python train.py --n_layer=10 --d_model=256 --n_experts=32 --experts_per_token=2 --d_expert=160 --d_shared_expert=0 --activation="swiglu" --moe_layers=[0, 1, 2, 3, 4, 5, 6, 7, 8, 9] --router_score="sigmoid" --normalize_top_k=true --routed_scale=1.41 --balance_loss=0.00342 --balance_bias=false --init_std_router=0.00919 --lr_router=0.00107 --vocab_size=25914 --norm="rmsnorm" --norm_eps=1e-05 --tie_embeddings=false --optimizer="adamw" --lr=0.00146 --beta1=0.95 --beta2=0.95 --grad_clip=0.5 --batch_tokens=131072 --seq_len=1024 --train_tokens=841300000 --steps=6419 --dataset="wikipedia_en"
Below are experts of layer 6 (counted from 0) of a mixture-of-experts language model. Rows are named router (the router's row for the expert), gate (a neuron's input weights, with its number), up (a neuron's input weights, with its number), down (a neuron's output weights, with its number) and show model dimensions 128-191. Each number is 128 + 32 x the weight over its row's rms, rounded and kept within 0 to 255. Numbers have three digits each.
After each expert's rows: a language model's description of what the expert responds to. This comes from a sample of Wikipedia text that the model never trained on.

# expert 20
router:115139113105115156142120107106154144111073164129173169152154151136134174137154160139100090128144113096139107088095171087112137227187141141093183139119121118100106101151140120106145155063149070
gate0:133203109136133114159114105126143149084139162106175116132131112063158122121142110141161141136155140163070136117149189051150144132138119147130168133111123097052111134138159163130075101072175128
up0:088022157144116118161136104156157127164087100031133165180160116149089078111093186148172149143116112139124118121130087131145108084106083165103124163160098151132111130097153114142175122155084114
down0:122095179138089148139150088098083116113092143119155085159217097131062077128119149141117149152137138087118075101175194096168113117099132190136139109134126033085079123184128160115094194120164150
gate1:135170120057126165087183170117182159134103063146110111115155082109136146086074129108077149163153077178109139125095079138114108126134098091108091124107131170191107127139155188155144129138139121
up1:177098138109122121117189143113183131133141077138178132131205131179092139077070118187089093151176109136116066160119101127116114095119162130115099090120092107072162169115161101137096130068115136
down1:149064058102139128149135160137115091113165121142161116129200170155148251148126157172135114034128082102122175153083132145113065071140083116115119139125118124112099152103115133088094149177168187
gate2:150112209131129108079137106152149125158093140136083109176141173116151095110134131128089090166155114084137149131067115070134093224117090140117177161097175069157180129110115074133120114071157080
up2:125144115083127106221133124163153150150133147136150115126135123176146140092116090108102162132142124149080108090157145131112132070197088163100117140154160176149110194131082177144080214131094174
down2:152129147106136127122119171124120085128109153087118176185090156171111120083160170089162179204153195077162145162152134161098135118190122126119148064157120074166141150112154188133080111150134106
gate3:122108098188135152147122143191129124203156169116119073086079150128166154147132131157130026100047129137167097155145172110147165040119121173100154121129069182123179105159193128160076121108149107
up3:122110118137154130128131204181114131219160047099084110172123130115139125112140124142123120147080145172135152111109089091154127117098132109087134103043122175145108090110053086076145099118123113
down3:157109089167160096101167137187148088124115128152118129082107123128165073150095124112120138114104172167104092148111161091151128070104153148136140164120124178114120122123093171152078139138128145
Description: Numerals, years, prices, percentages and country or place names in statistics and tables, such as 54, $400, million, Germany, Japan.

# expert 31
router:126124110097163174117103148141158115128072123107136159130107068154145154070123116129087124098094121126153090070118171129135130143209075110093140084143126093098149138126126159134131128076142117
gate0:121101117130136125165102109097223145099105147096226186118146119154131124105144135095122081117095149108154164119112178116121111104196108103159102122134077159113116102155182134155110197084144089
up0:178074139123156156145115154194163109141086088115163145128070106116086095157105110201143119098132122186179127102148131131167155102090159135076119125113145063154107105086152154178177133095138152
down0:164110141103132100179164117139116129129113117115141098151037127135172192142119115169162149103118187124120112118124127158109127139132115123111144157192183100118144093148119046187122097118146173
gate1:107115195153109069162183098127117146114159175184142073106137112198177104078055104185183137101089193085174106128122138167087111190136095154119149079116123168174074142093129108151148089116161151
up1:123076131133179086158108144118112149151156108230105141096103101148143108212135084123147159102118127126161101089176162138100136079141127140186114096144115129148136097095124103168062111069161069
down1:133158126157130105134093121136134162059161112131096117120171121092109158138105130204149165187136127078056088096115102129124139203079099110159133129103157101163086111140129093138150125134070126
gate2:135094106213148120112114214156150090121149142165142090096088119087136179136077133134153151113129128166099167106161115099169165094152141107122112149081190118116118107135166140122169159102077147
up2:104129106135041147123125100139170095163153130122145110135160127099095083150189103168139147115127074090108081192110105173110094180073175148160086200151128138154153169142168145125113112192143127
down2:132199104106136142150103069129118080136099126134109155032141173137201110096190090129137191031190114096139144132076122130199137157142120100088146091136101152139148137080140051135139122121124093
gate3:167091164130109112096105064131135168110147141148124143135146136099134162124144118115057111163149150177135152078162164136092065185104122083044103139131101151090090166163133111122169091144097121
up3:112036141146162137162094116138109151105133097107147093156147106083105123107117116083107058094137152151127093116089125086160080161137108112049105121133071161068144072141105112152100087156116155
down3:142125111144133102159112125158158126117100081107124162104047155107088169144184154102133128137125077060134164127064093170178121134145091098102102184065152101082119185066207084137095143071083075
Description: Head nouns and noun endings that end a noun phrase, often after of or 's, such as system, games, students, experience, leader.

# expert 6
router:099124107111200072160075146163159112135130145102144109156114122157158175122164135151110146203118163099113094064134166125092129169119151077096115116137120112123122102152120166139112145089125108
gate0:115127133122184142112123191068110188126125133097079132169181150158116122135183132159092112099139134113154153164108111090108146189157167074098150140133067160132172138088115117097190164135080090
up0:141144169137121115118131174132070186079148071142179137100115126183134133143118153111096095091110164093138137078117120122114117178074112113090102132120114157132181104179112164186179085115150148
down0:186105177119096184119103199098132130150121141211190090121091047132101097129100131106107147147156151159168168137125156170129180086126125111128154119129132134129134131067086150174113143075132117
gate1:124144114103152149097148143113118144115095175074147130110091103121157114152103204133126179148163129110104145092140137126111144140155188129104141117155126093156152099174119150168187137123120198
up1:091133157138128132078105144170106122094146178075136157140170102100106096139135147140098131139128119095137110132145119153119012096161166128107134106098122104113145108136139122171093139118099208
down1:159084104146037125107127093154143133062107125026128099105176135145128146132081148106080120139158133148129125101107103125135112141145192129175132145164140184055169106131105127128137169154118075
gate2:138116100147113106144123154161231172117123124138131167146136064145139163129110132096079111123091112155222086170130134104093189141165117153053137136153103078133156099145147229157125095107091190
up2:100113081140130099097174117157116178158148143107137132135141161155145103164188158048046126104135131116167081100129092131123077163117131111170119108123128102115092124115093171058124146155120156
down2:145128099135094125117166118121149152127100129155127127150112115094105103118125182122161182115202140165156158136074105156126138070138117087114150159138104115123131125073160143212125080136098111
gate3:166112142034131123150133105175168111110116166203124087162092129146079147150109123129124115140082094148175107136090119174138103179127118068102134110188141092134147131125099142059156124101131145
up3:145111177106119157157164167120138112078138128099156163107130182152129128102161162109126119216174144092179144174106180157151164100069166180118172086104064102167150121127093126062115112169183133
down3:126089140100169135151149149177131101118193088132094123197104122149108136119140057142142105159104159157157177068097162177116149120094146104112119130120236112149123147136141152148137114113174084
Description: Line breaks, hyphens and labels opening infobox fields, plus the word to, such as - Born:, (age, ChEBI, Coordinates.

# expert 30
router:076139135134132135168126137126183133145088130141138138186107128087110194096165129141125111186111067104074111080189162114085125168168139100072148127099179102115119121176097146112123140062221130
gate0:133130128162115140175158181103112128170128134177167094131111120103120145090132161112110171127149150162100136144200082125163093096138123073132140134163100112076169118082107178143127124141103133
up0:086115069121100135161152192116146172125123129125103127161138103120055167127101089102212145129187184072144142123129090150081101066160129144187154167106108137090137113144099157152115133149106162
down0:137129139128133180122122114122114112072133092088107094136107136027141090132103147107113092148126166115047090145163162065192183135141170206189143063065111161157158129148165107104045126097213159
gate1:120111136134122114136074090096140048117148198152107139094162133126117144127094155163099119159162139164119129112049157057137108119129125146115105106174184117105116077130092093106138152138145149
up1:116062091098175154148163131217115184179113153058146142146150115073092032148091081116111117084113106126158069081085106150130123109153115061125144170168096150185107163155171181145120111166109123
down1:145148109127121082129117127139126086132089149072124140146093149085155115153089087187182139067163134108129135077116139094115132096168132113109104182075144122141083161108131176103069145112128078
gate2:094159199124160087107137139137145131134113094147124094165171104089104139131094145098188122177078126098146115173145084116119126198108157118121151187130102156114162108146109111088082191116088122
up2:123147092198076140165093118164151113079158201106143140131145139124135165142117096159106139137161153092117154129122084157127131079125115155108141091121121065203144186104140179166128153134144132
down2:141183129128140126135137095145084148111139168127142118124146092062124108146147185168110103148154131096068120087119138118158174138078104154102130140157118069160140161099170108134136173134042115
gate3:100148172120088127143116153114148115154165107139114141208137090107089192160122137137171136138074131117176153159153160107129106109144132182128150160080125132093146148121116058118156067095181126
up3:030136132138114085176115069139157132096145069140186141121141094095120144133106120142106155102117121165169150132125145112079091149076144093114176148119179153164143138113144097120119108122118138
down3:120142137147173154144148100213194056120182156149155159123113126144093094173067148171193096140171113084145132144137119144122055155101147176093161173096131173111155152157117124177109152136129140
Description: Separators, digits and punctuation inside numeric cells of sports and statistics tables, such as | .750, 0–5–1, 2:20.

# expert 1
router:077172129090130172176126138165162122155104202077151210130152140125133132119125140147113122156154160093133096154160169117122119164116140106061158143124165151089108147151104094175144191050136100
gate0:062137094083157152142114094191115137102103138112120164114094142097137138095113165158119121070101138188141058116201132114147161163145075122049135169185148117145070136143096134118133096142139114
up0:109141089174141136097131138153148099105103088101157046060185117091091173156113093146198120122127150144106121120098173091159078079102142125122162105126128121171119136168079147179154156152145107
down0:082134129134114099151095062116222123160123108068122083105119136133150166148141093071151130097128112118141050128098129098137109118154147122167108170069132109168133107132106102073129118064063135
gate1:152100166116143148052109139090147111142112134157098147176106125133086095159156192186131171114120121171035097123119110158191135132135154067155112146059148127143184120080188106150178163178187123
up1:095118115105111142167093126105153110094185093077086127147089183130127068144141060150152150110116129125158122097139059107093167114107178111123102129163192178125069151114091129108119158130082102
down1:124093150123163162049134187143155158139117109100128104078086172102047141129093095099125141110205151130100151155107106152088115126167177079165157171169088137079164117146152109137098067121157105
gate2:113150129098122131159078085154135112138131189131115150154124153162178110171145097127113112177149132116134103092162174118203140155159145124150130059141132037135088115081141137140151183117144146
up2:182119140107174111112123157070142138128190111136108145133069132148116143075118169106118161121126149147146146148069111097112151139138121129072121154137111153185096104177142123089127069106146134
down2:104153117114114146121162135125164120089100148095147194092172113110123160106135074112127107139155119131133124145149167066126141109110095103160135135081113044117151116137177131131096128148133131
gate3:130187155151110086065069059125111166159133126134140056169171069106155171115151176132124084095135152228123156124097113158175105111128136104130164153154137124132157152107171141156146170130167061
up3:119121150153124117114124147155094133096106127100175044063100126172105151112112161126158125092134135178124126071166130153185078133118147146141141181106075128126108153115171131152115107147134102
down3:076131179151042119111100123156113097136156158085123156161161103163101114130093118155138083073107121131154146138164119123083113079103116107182049142109099130129114137109127139110103148117165182
Description: Day numbers, month names and year digits in dates, such as 24 July 2017, in 1669, 1851–1870, plus the dashes and "in" around them.

# expert 15
router:120195119126123144141101151146183101139084175142123162145160125072148190124125099142108150121158111085111149085091143070126153182144118107112190120122142107067095111138169129172127171110150112
gate0:075139135135129140148174131112138122133017093143077136152135086164172110080167153141149117138120106114122115067154088113154155086092136139166152101070123154114119101074095193118122119126076135
up0:122138122089143140135060139116133162104123085126147122119138134075112132134110094145092130144063142134136143139099019129144165166145140135040100167107143126104132129132127123197165079127071142
down0:081103072145153128100134105133165139121154106138097110207133131177208103099104089140172098119114143160123108126143092131113119152132064095120133137114119130094164111144066142196180189127121138
gate1:076151076158093096155112125113113118128129121117156155103133143139060148092160097139182117100096032148132124115142124109186131130149150196081121121105128120140165162111147181093196088143149063
up1:080156080102125101107124134091135073128160127116107094140132132123117100148149117138113133046110104090164118146123159160154149095126134173160186147159107077129155154161163136108129177172169110
down1:200100167073165127155140088139103178100089122119068156115105041106093151091064153184239087121128150168134118188130124113122133132107134154141117131170124124152142094184165149128113160148086109
gate2:129129137109130126122161109152082109126159164158126060148183157105128085112158145077107105178177136154104152132131117136075102223113163104095161172141149116119170147152148110167170057105148121
up2:061156167172130104163143124106129143118160141131130179131104109136091134141150111149128122173115137152141084076174095155115154110145110116151179146104105159190102117118095130105075198141097148
down2:172149134049240116170137179133118085152103156130133130127118105122103144085148097137195126166239158147126139111154143153081102074146101168126172157147105136133145152149096104123169123088081056
gate3:097144125157120135164173100160144129209097135154163080202099059136035096094089133171130085140128132169150148153147111161187083099117111130170103092135125087166147109163120104066127124129135134
up3:155069163146159107068161071102115111085149076087168132088121150166089115156105183149155142148163146157142129177184113166089154130118197132107137099113151117072138102169125103114132162167123108
down3:107142164118151139128227160147148127155105158084118137149112152124085095167155122158167157137162135071179107104129063080076084193152136120096216125140145170096077108180085149115092094117066134
Description: Cell separators and numbers opening a new table row or numbered list item after a line break, such as | 1, 31., - G.

# expert 19
router:127153141139184099140110181160163136148110165137158156147080120128126125108133117139101138132080084075110100118107121120070114133193085129077136102105202080142120142168150113144157182096138121
gate0:131111094122120142116117050139160098122154121107128157118098140121173112096127135187079116097150079136110111148138075029102179122151143156150097095069126118161185103151117105101089111126092094
up0:194103149168106124124099069132169137142161127105129110110187201133161137096122081130163089188150107137163123173102090123132133080054116101144111059102104133139175086103130123063120153109123149
down0:161084137121100077054137133172139118113160109081075133145124152110101169153083166208153167096126137156116141183146094085171112102036076102156120072150021085099112071162137153125113149122111163
gate1:138195177143157130081126131129140185111082098127095100142103105182131100152107116160154100096135103163120105102169098139120133183122174139136109049118129133116114158109195100149136175173148155
up1:123134160104196135080140141082114092136092140152174108199128097158141084115111124124109132089176102105148076141104079143130109143138145132092111120108134125109143141087169090207099095121124127
down1:090152165198169081101148154060148068132131094137125179166134169124096138102109124138088139126126170159136109141106131076075086087119071122077183135179140121122141119087099147149108130136143124
gate2:111082130113152138128110198185157127103127118136148159079163142111141185204130155107178064135080168185159155160185123140123108122113149139117204055071089080117131113074180155161140108131154126
up2:110124123159161168135115121084143180145119095114138176092117159176142162092138129129140164144128071148106142035130155174118153114140136137097102129123123212096144109144100079027130190143176121
down2:153146088140089137083149182151164160090186142161175117130176128150153139187136058089081153132095137071168170114078125156096123069172113039069110084131112148147102157126043124115123136128119143
gate3:096113103104167100103174205129118155086143171132188129085108100178109135194139180171145078169136054164097137151168067120135142098127126129113166074163146174147099070146130105158174111175076166
up3:120104107145100106162172196145131075119145121157096087163148162196132111129076124154099110154132126128063113154100137096131118127083115149127138126135184124150140048129091143103168127102081114
down3:173115083110117157139124133120116082085163146112094184117138132105141224110058074161137129115134109123072096157078141161110076216148086115139145108112140158099130093178165180137151169116158123
Description: Pipe separators and the first word of a cell in wiki tables and lists, such as | Japan, | Decision, – drums, | Independent.